Weights of a small mixture-of-experts language model, trained from scratch on English Wikipedia.
Training: 267M tokens, 8158 steps.
Below are experts of layer 3 (counted from 0) of a mixture-of-experts language model. Rows are named router (the router's row for the expert), up (a neuron's input weights, with its number), down (a neuron's output weights, with its number) and show model dimensions 256-319. Each number is 128 + 24 x the weight over its row's rms, rounded and kept within 0 to 255. Numbers have three digits each.
After each expert's rows: "mostly gets" lists some tokens that are sent to it at least half of the time; "gets" lists some tokens that make up at least twice as much of what it gets as of all text. This comes from a sample of Wikipedia text that the model never trained on. Tokens count by the router's weight.

# expert 64
router:149149103085137145132148141093177126164145131126152125154108125177117120115131128123187101118128151146141088092130096090114106135135116138132184099156155128129118138138112143133104134102152144
up0:132111153097117118115125158114121133112144111071162107146111145139106106157125150117139108125130078103118107115121155119112120118124149112120107091111167116168117102059119140113100141129144134
down0:127137141183190177125119143109095137083101097190090097145116138091130104133113124117081130116137160137110140148153087131177153131172094141137136114100172129158146148075104165107150134093144126
up1:112117141130151132140128125120111104123111112075145165141147130116083091111131109137114115132161081123107106117108109127135178151125141172075130129159096145131137132140092102134114099114136102
down1:124125177109126133116136158090121135130136110155122142105104106142114119126142112112197134104104102119103093112130112147113141135155164081113140119166138087108118116123138160138124128111150125
mostly gets: ".7", ".3", ".5", "9", "0", "5"
gets: " 4", " 3", " 1", " 5", " 2", " 7"

# expert 59
router:154158076118072126130159144148134098167100149125137169101163103108101088129130094166137125147106141165103109122121118109076086136155130140147150118105171120204093068148132139112133125178122116
up0:127128168132136154161121106105066150124090138138148113162137105122090127100149107123131115158108156125130136122164111128120108147163189108140139153121097116120099086168122160125099136109120113
down0:135138183130148090116125114150122139128120106149112178161143154172096143091129129158115142140110093104128134115114115098142113120145122116143160110125160122128141067109078090126128154112102172
up1:134099127123128094107156134172117098113135142122090136125123125151099101112094183122131113133140139121112129096113092127103110152081150134110126136171140158139147138140111128095118130102161134
down1:133117145134132162143128115147128143149156150084115084126153110138149130139100120154089135141117113118147157135156088088064137153146121134137096135093155155133107102141121093158139109164105128
mostly gets: "j", "ri", "k", "ar", "ij", " \"N"
gets: "k", "ar", "j", "el", "y", "ri"

# expert 48
router:123099102122143190123107145186157099140138152149100115133137131116102120122112092197132168132126122102125105125105135136078118149086135140138149132132161152111151098104111145124120152127122143
up0:145082153135130118093128131134113124127156121057148165098135150124094079098179097086139101160150173077156085104127137148150145113133125138117151109170117103097139100144139149139159150164116147
down0:106097153103174171118108102113135148125115143149129080123142156103157122126105154123153121109138140102106152165134104167149120101124114129130118112118125123146131164147108157104141127082121119
up1:133118133090130103153129152147114125110134178100118124138144141145112115123100145163124124113089173099100108122087137133094148141112151124175131089111121145124095142150137142119117130098171099
down1:124146144125130132154146078146115194130109135082105116121133146160116094174149091157087089139183136101149080143077153156100131156092124203136150123148127138097139098142113120113115126132142126
mostly gets: ".", "s.", ").", "es.", "y.", "ed."
gets: ".", "s.", ").", "es.", " ", "a."

# expert 66
router:152123106111153160097157144103126116162156148150135153132112163140154128138140146100183106113180133151104092084148088098116111128149132123122177098123101156111141121127089104123114117117115127
up0:139114127102149112145143100160084131117103129134115115123137157106085158116152138153113077148138149120089138144123112124113167131094106124145121133121142100123135108136177134118094142092137151
down0:132117074121110126130144140113144152141132108099090141116133120105135134141134150070103146136183100090167117118120150122143153121142211154126161126134125108149143131131120137170148147100119100
up1:137080136148134119157139133107113103138159057170138168125141117110110141160187102122107115115105146118120131117117126111129119112146060084118131132131127108114070108127182149125144116095137088
down1:145115143093086139158080179123139126144119113155163128145126110091138113087124114121141129140116144162130103101120109119138104125125153113122121158155152104111131116152183114164115118127098066
mostly gets: "er", ".7", " 4", ".3", " 5", ".5"
gets: "er", " 1", " 3", " 4", " 5", " 2"

# expert 79
router:149122086079128146124120132089177093128146153142101123125155126126166115119149099143136128170131141147144115121135124104106140126080137126119127138135133132141084096105148109119113143143143123
up0:089149114100114133118134146087163086095130131157106141144154155100142136166157153125106140141140130116114139112129090128109135104154140165113147110123152091117135153127091145143115151123173126
down0:131139122096141099152117148102125140131117135117093108136139148128100134122143150190089121138117117095077090156138102114159114074100099134087150121147147124135110124126159166097132082117147160
up1:117137107137190095061134101120130116136141117105168130162146153146172136133106132140154126123111165070108105092108133142130141138151092115096139126167175171114108121109148120104112122106138123
down1:129178138139101192128171103103166082153110133110152151117125139110152107111125126157131130085158139082107178161136136152189135127163138116138168149109134158137134147126131106136125113097089146
mostly gets: "'s", " her", " All", " their", " during", " did"
gets: "'s", " his", " her", " their", " after", " to"

# expert 49
router:122115131093101165096138125147140101167134113118168097106118142119138145147109123147164154208099123139094088118071127128116117094148138164150154131102120139156117100145110127120117145114137156
up0:094116088085111144117116133112123114149133139104179076107145143135125054126123145104169077159128095122098119114136132155058085157137135093127127155118135157141110118111157134112131110205092138
down0:099108107160134102084131135119138125106114105162091124140149138144109134134114114149136161160108146159141117142105123122154135136126101168129128153061104110113126092139136150113115133114139106
up1:187125144141139100134151171104098152112152123121084117114175101148073094134141153117152089120113100130123112121105154143126175125101093124161127106118115145108114159110127136113120143107082127
down1:106180117130162137126119105124133105108087163148094109115088102126124119118176130119135117137121140124102182135181112129143170123164166132166092102147141061118113169148098141099090140072109133
mostly gets: "==S", " \"S", "-M", " \"M", " \"H", "==C"
gets: "M", "il", "C", "S", "T", "L"

# expert 27
router:139152167128158132097145085123109092127101099124126095139154154118128078103150122084123150111124130115120084130124167096136135142113135131153205138117134115145124143132131141110109119100140121
up0:146146131115166168090129114160123095132118184101143100153126131144129093151124148135169167168146154117131128111141110129151167147148118082146148121094094159090135120142121162141137157082131117
down0:113131175142118139124157138148124097121085133101122140152178116125110157219094111099117064094106189167134132159128139107146072153127115107089109124132089103134133145141110152131072099083140167
up1:147152146147144111179142160127145118152149122103127137130127145123154104104125102155116153121117140094102123122136145092156166139093133124085173181143134099148145131163122108120111088145178125
down1:122132144154162117064155114159149116158140111105186146164122107100185108165136129123114117125123101163094121140158100116148116140088114138114147122124121113150146151176127108077126143130119141
mostly gets: "==", " 2003", " classification", " 2000", " 2024", "==="
gets: "==", "===", " and", " that", " which", " pre"

# expert 6
router:112132107155128123112107137163162087135158091125103134187129134167142142109158108155146145163127185147130111149110135112135120111138147117091148146144190123123132111100134151128088132133150162
up0:126127130100130163149120117150099098092167097105101156156076087071123115136127140177112114150114119155146099130116167116063161132104110161160144138124120147156111121112116149115155155140119149
down0:117137136119111105083164134190135121116090119107091153125085144119082147126101133132114121146157087105129113138146174138141116150148115117136151162102129169165150132133170114106180146117149183
up1:105102088129157136157132122155166122191099140114172156143151083132094134115121071123161159153143123087149119129181155143157112127106111123135178130138137173111123078131129098086121143173139149
down1:120119105149110085161127139135179126138144114150100112146129117138111084073132077107118120163098139153173132138164099181107127142097150120148178112145143135079119140138216140163157159138119155
mostly gets: " As", "As", " every", " According", "Al", " each"
gets: "\n", " as", "c", "n", " As", " Sam"

# expert 9
router:175145121133118163113182120096071094127134115111140158152150138106120137093153095173132080147146126097116082134136141119138130125153147096113150150177139117082161105145105119088132101148115151
up0:131165121139135177121107132129102131128133162175158180129088083132124134109166127165130124138135113150120083114135111138130124104125144149151135156141147164094104100118156123131089118142133135
down0:100145131169154148145133095109147081096142085148097145140193092141163144117120136116138136122137071172093116140154157132098156146172123123091139151165149137097108159132120131144125145102089166
up1:133140089064169186109144166108091154161145108147184140156087122109133119100137085149158121135148097152100080147106120116151101143179078114118148157114123149148110104120124124167122144140123153
down1:100205112105128116149144088094128150148089145110191136119083136146104126165113123164154117125159100192102114164173131151152146120120132105109140121141115069130167153145129085092164147137134106
mostly gets: "ur", " per", "ul", " native", "Senior", "up"
gets: "\n", "-", "ur", "ul", "l", "am"

# expert 78
router:139154110127150155117095109164214116122136188139131115120136136135142116126139111151148143132130122148134114138092139098092096086138125118093171116096134114158094083110120130124131148159158128
up0:097104136135131139150116129095116064148147143118129096096148097108150119128106091141136128110086118110148132114108151076188128116125104133082168155124144110104128081103138179155152151137105174
down0:153144144120141146106140145124098129148105113186142176119114121162131102150138147102147103139122115117146138171157103111105157151110107141116185126104134153125124090128086149156105137121149139
up1:136116101127091128085185163155146116140117184140126103138125124147096082111125147117137132132187132147155109140101125105125164090134147110145166122088122146113111134115101069123131092127129156
down1:104151128166104122134144128134126155155105114104114088160121085124138112129125142066078131103110171119137135141187150104131181157122189117095188112125164186122184150099135107112121132176163130
mostly gets: "'s", " her", " its", " his", " their", " My"
gets: "'s", " his", " its", " their", " her", "'"

# expert 68
router:145161126125111144137169099086112067142150121143106106116162135140125125129123118112151153145182125118077132132128123064092131098148159158136143083123145147150141098116095119149119136174125147
up0:165160107122166116135153140122127097154156148139128078132164145157160164145145111075130161133143148142159117126129112092133156159132119120139124137095086057088159114175151160151139154104112157
down0:170147096162110151105153119100164132128126078125130098153120137116176127131148116115163087094116113163109160143166169139098104108158118143115142107151104214146111131116149094128113161091149171
up1:120127110156172114129121121175131112137183097067127136136150142141164127131141133127125113118152146129115116103159105137073131163128134122144121101121157166092157138131142124104160107115114113
down1:148138104119134149138146102095141145139118128146128112089122109111163124138144122154163125125124114158134164189203109111117132087114137118133110153137106124104139149141138115149127115104108096
mostly gets: "In", " In", " in", " May", " until", " March"
gets: " in", " In", " from", "In", " to", " May"

# expert 13
router:123138090108141155123120118129126094152122119143119127132109160142129108104107137200137139130177147104101111157157113125114123115149175153102150155148144180109125113124078162099141106151113162
up0:126091121139167119143095110126110146191113138130112097157104127123113127112184116129109115110164176154111112096147110110117136121143142122164133153127129126129141159098108144091156097128098165
down0:065128122165127099126137130133139110126129147125141116131104118123127142106125102214154149138161126118140125132072089123126124096066123112133144116087140139173114109167116109110142101113095118
up1:095152117124141119120141170125128149138148167157116105125135117173139133103117145144132132155100153090100104115105091110098143150136138183128125104131095119125066082161174139145150155155129101
down1:143133123139159132147180124098124116111117147152120136117134112130137090118118164163138094163153109109137109115176113116140104120128113123125100125116139132173152150098119120109139142147077130
mostly gets: "ur", "ul", "am", "ud", "iv", "an"
gets: "am", "ul", "ur", "an", "in", "l"

# expert 19
router:127140091099149164130135151150137037114122120132128135186125131100143133120111124122150113136138128128148115141116092126092132154141111134133170140119124116144118130115145147095134141100152160
up0:109139114122138082125130129148089100103121147089164134150171087123158136153182120120107092118152142116140118133155138115139140138169135119122169153122103126154109133158120126128154129113143127
down0:120146122132108095159099115132094134051118088145143115117112114184151129114093128178138101103148112100128150128128097104136098175094096150123170126102129158142112104121127104118133123136121122
up1:123119121073152129066154191108125117154121154106134135146111119122116108098104139141111122096108093091144131148162119107151141138110151112108159144119112138162140088136106116106085078141157146
down1:089131154184133123136116160123108133079147161113125129119122134122120116086095160145109122111151132085123125123099104163137129082093095140114123111141118144125110152108141128091094137139102103
mostly gets: " and", "les,", "ure,", " &", "ing,", "s,"
gets: " and", ",", " with", "s,", "ing", " that"

# expert 57
router:166122084133150153131137143113107098159104143132118162110149172112106126135176149167125119148119149137101125139116129143089073146168131161128161143099123136145152100123132152142117089110090150
up0:099126128153107138131134140108065165116138164135125129149127112126121154110166104147138131117166168107153099126158133123110115120110144088112127182104101130108139127166116144171123173112131137
down0:110103116112123110127123141147119137095115124132182132172148110140130114159151147100112162116116129126108156127149101126125122113111115155093141162135131081103097077110147078162126167157146101
up1:136098075119131154136119095115073154143120127169119117137150140141142122127139115126138106104081129126131127090090123139138162149119139058139130145178164174103110109110136107139129086108132144
down1:161138123121125140126140140098113129132135161165142127117153142115120103143138141135110140131131066150067150129097176142143110146105154138082124131161076105124099160149119107111150156103122129
mostly gets: "ar", "ri", "le", "que", "ad", "ac"
gets: "ar", "y", "le", "ad", "ri", "it"

# expert 88
router:155135106096093150143109152143136077134144105109111163126136172132112119119154130139134124159173151132102122135104111137125156126185168159154176163146187143136116094041099123118110132160133129
up0:111103113083132096154092134095123137126157120136164155154114136120144146139153137129127076155104149124103098117173189119128097127122121098153114095139089132144119175111136148143090075122097080
down0:156134119150130124104111143119145163116099112117146138125115108151128096155122131116110128095117144146112127134148144153118123142125128171130140159103118129131111102151133103142147097129118106
up1:109112108135096112121136133145104160162144134098153140119155123150144098150122127146147104134168157149131126138120073117132169156148160090080144123150119119093119094157137151158092152132092110
down1:172064141098170163123133111150116133138133131160056133136120136087099142172107162113132106168119115135108121111193108121134102150128071133138110160115135112153151098118132158118149100099130085
mostly gets: "ous", "and", "ar,", " sp", " s", " ch"
gets: ",", "and", "a,", "ous", "e,", "s,"

# expert 22
router:118138088075103153118160174136180062173082163065106101149111110130112142138145147143139106146147113155133110140122121083119115150102141125143173144138139142168162075108121160110123138143098135
up0:103117126124190114158131107135137163183095165100142165162111143111115144173142112086129143194127130107110092128126134094102159142189131148172151152135122112127114148106109149157117156134131100
down0:148118106109121159144115158116159095106165114152139119142181136134115137085118120140130118118130100115120119124177132127126088141124158104175138138100129115188142114132120115138103100095115150
up1:134145130141142094126129150147161129126123078112116139170144093129126136107144140129110128118151095122060094128136129117105161171119105116148140167120112148128107149137121087143089143144134101
down1:108148092128114127144176110125138165127132136088119103132128127123097164092135150138104104119119111137065096122117113163123124108099102131145175136130124116137150088145170135140098073119129114
mostly gets: " &", " and", " Binomial", " (to", " Kevin", " (loan)"
gets: " |", " and", " /", ";", ")", ","

# expert 125
router:099132058153149121143125166163117114162142132113129114161140138119129127134170118150171147135120098107146102125132115111115152128117137111144162085123153168119124111156154135153141082103125158
up0:101124140137130118103128103162135126122115116172132145126150153102167092157114164167149089116147172127128124115114155119125135140136143166119197125132112118124050177138144180153104131122136146
down0:099133131130118116143134156168149136140114097102077133132104151147115107119108147104135122074157123143131110157166152121097166129150100183138162125188123143136156150160147114119171085115101173
up1:148123116122145116144154116124162136110133135119150136129116158140161159073108099106154151091156119101117137122111131073091167102121128115160144134114143130116149106113135154160152112147108086
down1:113146176139165121116122144161126136086098131120093151128115115126118150154123130154124104115153144100132109147152119102167137116161144120149070091131117133107148124117104119116113167181123112
mostly gets: " Type:", "|", "-", " Years:", "′0", " Spouse:"
gets: "-", "|", " |", ":", "=", " -"

# expert 16
router:100135091102148148120146161140113021108112119114123133167156123118130112129107123101103113126183112127101103148123125114107128135134127105150177158090165123143137130112147098141148118119122156
up0:098137113131118135146171152074123078097132139127136176109114087137136080105101167166118095084099125142112130095148096133141124114143129115147114143185158087122110095104140140122146064161172122
down0:130126088115124130149137116120127108124092136132164131150102130109138085143130125137099112121135047096150168168129133157104111133121115139160126167090124110119135141103132111120137067128109124
up1:119118166138121126113118150124144155141097127118151121086137098114125122136148142167102126096130080159159134127095166079145158120165168120157133118130140112108125103109113163148141133121107118
down1:129116127146113147133136110109115164127148120164139128115108147096140134130148147142133126145094087146124118129112124128118122150129140120091104108152147089173140100156110100148116142081101120
mostly gets: " and", " &", "les,", "ing,", "age,", ","
gets: " and", ",", "s,", " &", "e,", ";"

# expert 25
router:125135076079129147141133160148149051135116110106112120178128125134138139116120135100143120117160108134108091155172094094084111133109125117143173143129135109120117116117124109109118129114117136
up0:105117107142154112135126150129144140137104158114172150126141112120095132129194141112144131112135141147138129122168161116105114156149130136172131148121129126106077116146170119169138094139131114
down0:117066108105116094114127109104169141166086124142160138115148137130117116092152128032160143120072125141129170107109151140139160122135140156149134155097112095116116117101116138153119151103134164
up1:148124092142122170165118129127136153142109127127125128132085161101112122126161135119140173088167130116147113112181120140117122102149168121113155096131140120119119115130147096140136081099102116
down1:204132178127077110143126147145129105131102139138129143117108102151179081176121134118081136119125118098137124126098152117202091085125153135134115106168144127134126098140176137112102116150149097
mostly gets: " and", " &", "et", " et", "ure,", " and,"
gets: " and", " |", ",", "et", " &", " which"

# expert 114
router:104120113107101152109105147157156084150148153098089157156121133119133150116167098127157135155162106146118105126114129095132166110153141127164146098124142126094098124103104137147136113123149130
up0:108113109081172136162115100128134089176111138087185118155124132090076104162164090150142125143112138145104114120127121111167102167085142138102165191152192135119143112140093138153158157133157105
down0:095106174137153078124102113129131125148130113157138108119109112116161091137090095117141155093118143129143130172140074120132120121127111108117104147124130101139161125143135110106127154158121150
up1:097133044066131096150147150194116101161109151118121119076124081088121147172141166146187131050085131089097111122086126160120072086122096122093131175101163142078153114137118135158127133131138109
down1:073135125158117127140126146142098147134175131139138105093124117106084115111134117134158130140122174111125145168191166126121107127156139133093083170168114149119166137171153134121084113123130125
mostly gets: " Label:", " —;", " AUS", "er:", "|", " GBR"
gets: " |", "|", "-", ";", ":", " –"

# expert 56
router:105131106139109138110140132112137117160118140127144083092160095131128139120133103145171121126152147135137111115109100117091106126138106129159133128087161118194090086178130164116121112156126127
up0:117096116137165117125150121128164131156089096145109127103125110141121113166125096100132135116147144150150096112140150111097094142103116086110129141145138148174105132159151131146138159173118156
down0:128110153123126131106120157109096150070130109111153106154147150150141147135164134142100112047126185118147106147060139132137155136062094088107146127113088137120169129161111146128072116111113139
up1:111122128136148090127106116155151142161106100105149084120126150149128128107128147137182132127135110103126128104100082169110123095127098142060149132139090128158137121139081158147126130125145147
down1:123122132128118140108133146096117117149164127146125136146108173124137143136099125181112174127122113103095144116109114124127169130166125167123118104112095154135129153127117139089093173143081115
mostly gets: "k", "j", "ri", "ij", "ad", "Y"
gets: "k", "j", "ri", "v", "ad", "ah"

# expert 33
router:126150087124132148121158172143127034149120147135105118118176091089147118079128134143166114112163110129132099114105120081103129169079127143126160164140147105167138082101136166117142141133147138
up0:128100133129145139128118113130109094137145148103120125149152144104107143158179108151163121144116165147119107091136111130114120157125103146141165112107104144162139147155131097114095123061149110
down0:174088157093164126089114119118102116141128110126130116170104092144153109149120133145099091103105132119127082133120154088167092141117126149161137101099099118097164120101135124143081124143132184
up1:096151151109112140126086139140106149117156139126137116086146147123139124149120141103104133156107118156123123108121124132108127057152156070082126146125138147145121130157127143158125141139144135
down1:137104114143111148163129120111124153130152105139123113113134163112135115140156120140136104162107114122151112138149118146105132118127082121128107071125139120127098108133193075141150159117129101
mostly gets: " R", " P", " K", " B", " V", " S"
gets: " S", " B", " L", " G", " P", " K"

# expert 112
router:136127096114120153106126136145125107147098139118138090114125134105166114127145119105167144169145116139111096165138106148108146111121158191160152183140123170134132106164166132109110143090139142
up0:097109143131143130142155099117082130137135161120135128123116102164137154123128123112138142095075103124116126121094094099140102161113103131136131138136105151108102115164140103131102140174119125
down0:091135146175111097164175120133133172115099095119106125133179159185188127111134146108114118099134158148115161133117114122121127152186138135128124124121137141148131143124143096159112134126181131
up1:140163127141147131135146135135146124140164074140165122094125099121123131113140134125099138083128127123146148103126085114086125091130123165151126145125116071103133137130102153118106147086146099
down1:134117144123123123104121145118119155099114115138112107131133153123128158139092146092159127061133117155124146114116093121107100143121120159119121095102101092126096160089094170159090132140110131
mostly gets: " also==", " Country:", " —;", " Label:", " Website:", " zone:"
gets: " |", "|", ":", "-", "=", ";"

# expert 85
router:133103113107117155109114130130154046116091122142126142155165173117177139108139100095146102142158136145126106131118117128097116124155156173176154142131134107167132111115117104117132147158129133
up0:127108113092117095127147141099126094118094125147162107141143114143129110128126094156116098141149093124087133118124150104128127092087148124159161130088117141108157112078149127102077119157107132
down0:116099102108117109114113146117104130113138146145143096158102102131155121087148085129132073146112129094144131123127111131138096106168097147159093147152128133110109122114085129127114136146092132
up1:116110135129145112199143090115149124132137148143145100109145141098130153134103109116117152101126169180102111113175145111091171133152149107116131132116138101071131116183180111129067133155158116
down1:123141121123119151151155122107111172097141123138098107127160170135151108102116110107168124117149126138098131112143137179154139107151154124143134148103082092112155132110127143144091154138141104
mostly gets: " (", "ar,", "a,", "on,", "an,", " City,"
gets: ",", "s,", "e,", "a,", " (", "es,"

# expert 52
router:128094107114160163103113129179136082153122149118117095164146126140124112137107074136125169127114127100130096131118145142112100098091104193123135179161137131082105101114092140126110151131145153
up0:130150118115108128119133147103152132149070120108135151115107126132131110141121096107117112097099178107125100098137109124120138143183110116166145146061122130113120124126111127155132142125082144
down0:143133110128151135161118162111146130144126091118166112117132103112099110165136126148118109077132100159109119142111174153105132170094089122123138137144088113130133167163125103133113125121100132
up1:150129082104175135114090091145103124134130146123138089109130186134133115119137113111125161120132141133160093089109157160136099126115159123140152130094112131107170124113194150123143092167130103
down1:109101133075150127160200113128134184173178126126130128126131134122116151134133115136132098108138143169122084153141119126164089116146124088119140126111156143153118106133143109114110087107171129
mostly gets: ".", "s.", ").", "y.", "ed.", "ers."
gets: ".", "s.", " ", ").", "es.", "a."

# expert 1
router:126129112141108145124128129102159060119123097144125128150136124122155136116128100153115154125120142111154104145122110123106145133125132140146121098115149112150112101118140137117136145128109142
up32:122129106138090126168106147095101093136120112105139072125134116128140130135124103156144132133112128142115120143153112141153138156144123134094146121127166145146075138116137167123163157145152128
down32:120105162132101142117144101125145036105110108145123144107161131125121146083118127140100129089127136100164117104151150109136172113124170165136140092126168119084128097114139115117151115148129126
up33:105129087116163135130091135135140121152173139116163147093144119146112127123149142135149161134087157135130134140117166092117106139157134140147130144076107171110109090177133153130143159119105092
down33:113124121145139197121063092120109128107146170133110130121136086144150141120103120152154074103112151110133098165145127146127100113131127136159125100122148083128151166128164109138159185137160134
mostly gets: "\n", " Kingdom:", " Length:", " policy", "==A", " law"
gets: "\n", " law", "ø", "umb", "to", " Kingdom:"

# expert 53
router:095152107093128147093170106149118101159118140127162129116130132143112112136127117149170138161101155171106098106087098139118140118117145156152152121112126133149142106112116123126146131117137190
up0:079162130120159145157137150172152112115079143144102085108126127132137114093105125120169101141118067117119130111150139119096189131136124103136143108130093140090075145116153156128098129144144110
down0:089135103161152142138121115103154057146149125086122090134149174075141075117156114139140126167087128131131123152141129141155141093120091122141123121132139112108155101148106142146150154112112160
up1:126156090163134144116101130123144122112106158155119119140119135115116142158145115127148162126139142122149110145120148162129125132143159120147144099118180179131109161104142124104126134169091130
down1:153118092143103125148151133136128094143139127123093139154132075142169168139132142077122120127144127119147116125194133116114130119145086133141142158151138093098096112156123125144135120143078139
mostly gets: "==S", "-M", " \"S", " \"H", "==C", " \"M"
gets: "M", " ", "A", "B", "S", "P"

# expert 8
router:091126119121133149097161141108137054157121122111119119129121138136137125124152148122113133140164133136145112111125105134119126145109123134119110133127145115132139090149106142135098169127102166
up0:132159098119123141126138144181133108109130131106143149100105112139093105129109133140126132124106142122116081116117123108108113124117157106132123122129103116123137100116129133121105152144137131
down0:140122123133093135096133133147120144113138129105141091095110157118173135120146136125130146136100113149129113131117086167097154122128114132148120130139135122095119146167119091140117126098132125
up1:113148133118167111129147116155123083121128125113141159149099122084116104118150125112107129159117132118144134128107176083123148124136132111147130114135145155088147116151117142171136154172127125
down1:126149159152121193146103105115108117136110130132130142106132085156104168127158127176128145122104150106131129147123137093163116139105113141132151143150153152158154186090117119114147147113172148
mostly gets: " round)", " career*", "\n", "Senior", " force", " vote"
gets: "\n", ".", " was", ")", " by", " =="

# expert 70
router:138136090101134124131149158120116139148123125119130127141074136129130135144152154111191103113162171162119082128123116106130103135094111141154178143121129158119171127143122129143099145108113108
up0:116113120095139128164150164153156115141141090139137121096156177124122144088148044130103119157122146097097151143124122133081116099112144147136126124120094176112163142154126156144150111104126092
down0:076134109113146101116121075126161088118135114157131156134137125119141123116152137154154149105105163129117149117157138148134144119127120119138157080105144134111123115151103123175119151124125151
up1:140154128095150145121123186127129112148123142052162129127135105090131096114139106113142118114133147143125125125075133112118102107161142128074125180151100130139166119139149137127094117150113054
down1:118143139090168134197149150112126128135149127129098169158121132172085123077096116117143132149147145175142098110151171119159104171128142165165150145133091112123136174105110133155111144151117157
mostly gets: ".7", ".5", ".6", ".3", ".8", ".4"
gets: " 0", " 1", " 3", " 5", " 4", " 6"

# expert 124
router:074166054114126137117137133138110099168144102164111098146111105133138104126118117119171161105120114127174127152148118126093115141120124138118168116107159168153120126121136153163131114110163132
up0:096110112142118101108124178162131111141123118089126128116141082128069114111118107104116109085138112121125135122131133094145087167128094162097134174103141168073100091072135147140170143156123134
down0:104118126073103144145109128153108144145136106113093144105121103097132136141172136122132168115093101141132149129144135124146099150115104098123100091134159101124158127156116109129115125134137125
up1:152142076134096165129067134101093109138130109132140151136144096165136139095125135096159098121109131112153111125154108153096132131146118096135163123177170111085116101091105151139086189168107152
down1:119119089171152084140113144145106138172123124138119132207111120120127104167125149100196149134116141137130174145098132180124140164057118103125172147103156143089101136098142163128126140146149148
mostly gets: " also==", " Website:", " Type:", " Class:", "′", " Location:"
gets: "-", "|", ":", "=", "′", " •"

# expert 69
router:123174138124117171114154118096125086139116132131118121121133188155149127150135131117182146194158115086124106123121118099103113149143160143156133076108110147148144113125146118160101132117111158
up0:106125128125153107121151195114108095149161123090122139111084090113151093141187168131157135146177103129177147124159172091107110187122139102153160094139097091086131138154109124153141144119121123
down0:199131100159093128102129094117140127129124092170164115129144090119104129114115111156144128079131158112131135133104108151152141113136162177117106145104124127123127117119139152138143092116052181
up1:085123119131133096164126130143161098167137157156146123116139099108113109134119100128097119133134093109103125133156136131134128089121125088135157115151139164132101089125120135119149180126122097
down1:125162126109125152155170168113081162143124123152154121114155117122101126129111136133102097125128124079110167093063121132125138127136141116121145091118125106150089098141131070138090092150143142
mostly gets: " August", " November", " January", " April", " September", " July"
gets: " in", " from", " of", " to", " after", " August"

# expert 63
router:118158135134141130116119122166106110143153108125109108132096146128114145150103095130124159187085105118100074146140120097137126158104128172144123143146150138127143090143124156121110157108132126
up0:095111116107156109163144085123143114110156112109154146174115138111150145176107086116090128142119154141153116140144092115109119132128123150086144134108119109158145113169123162100088140165147104
down0:168108142136115125180091170138090127145141091145150122136136103168052114140137129164123172085108132079104146166138150151075155154102115139096137128148135126122142067149087110107140089140147128
up1:082087130128123160121124097140085129150075135136107121162129134126152104139096074146179070177138119165103111122104142112170114118128177092136161156137161095130126137115135129142142137124158103
down1:134117125105151070092143099130123097121089112139164147134146122135153135151090126149116116127107134136081171140127149135121158119115113166183141112094138114155167150127102170149128089142139146
mostly gets: "S", "N", " \"S", "==S", ".", "O"
gets: ".", "S", "N", "M", "B", "s."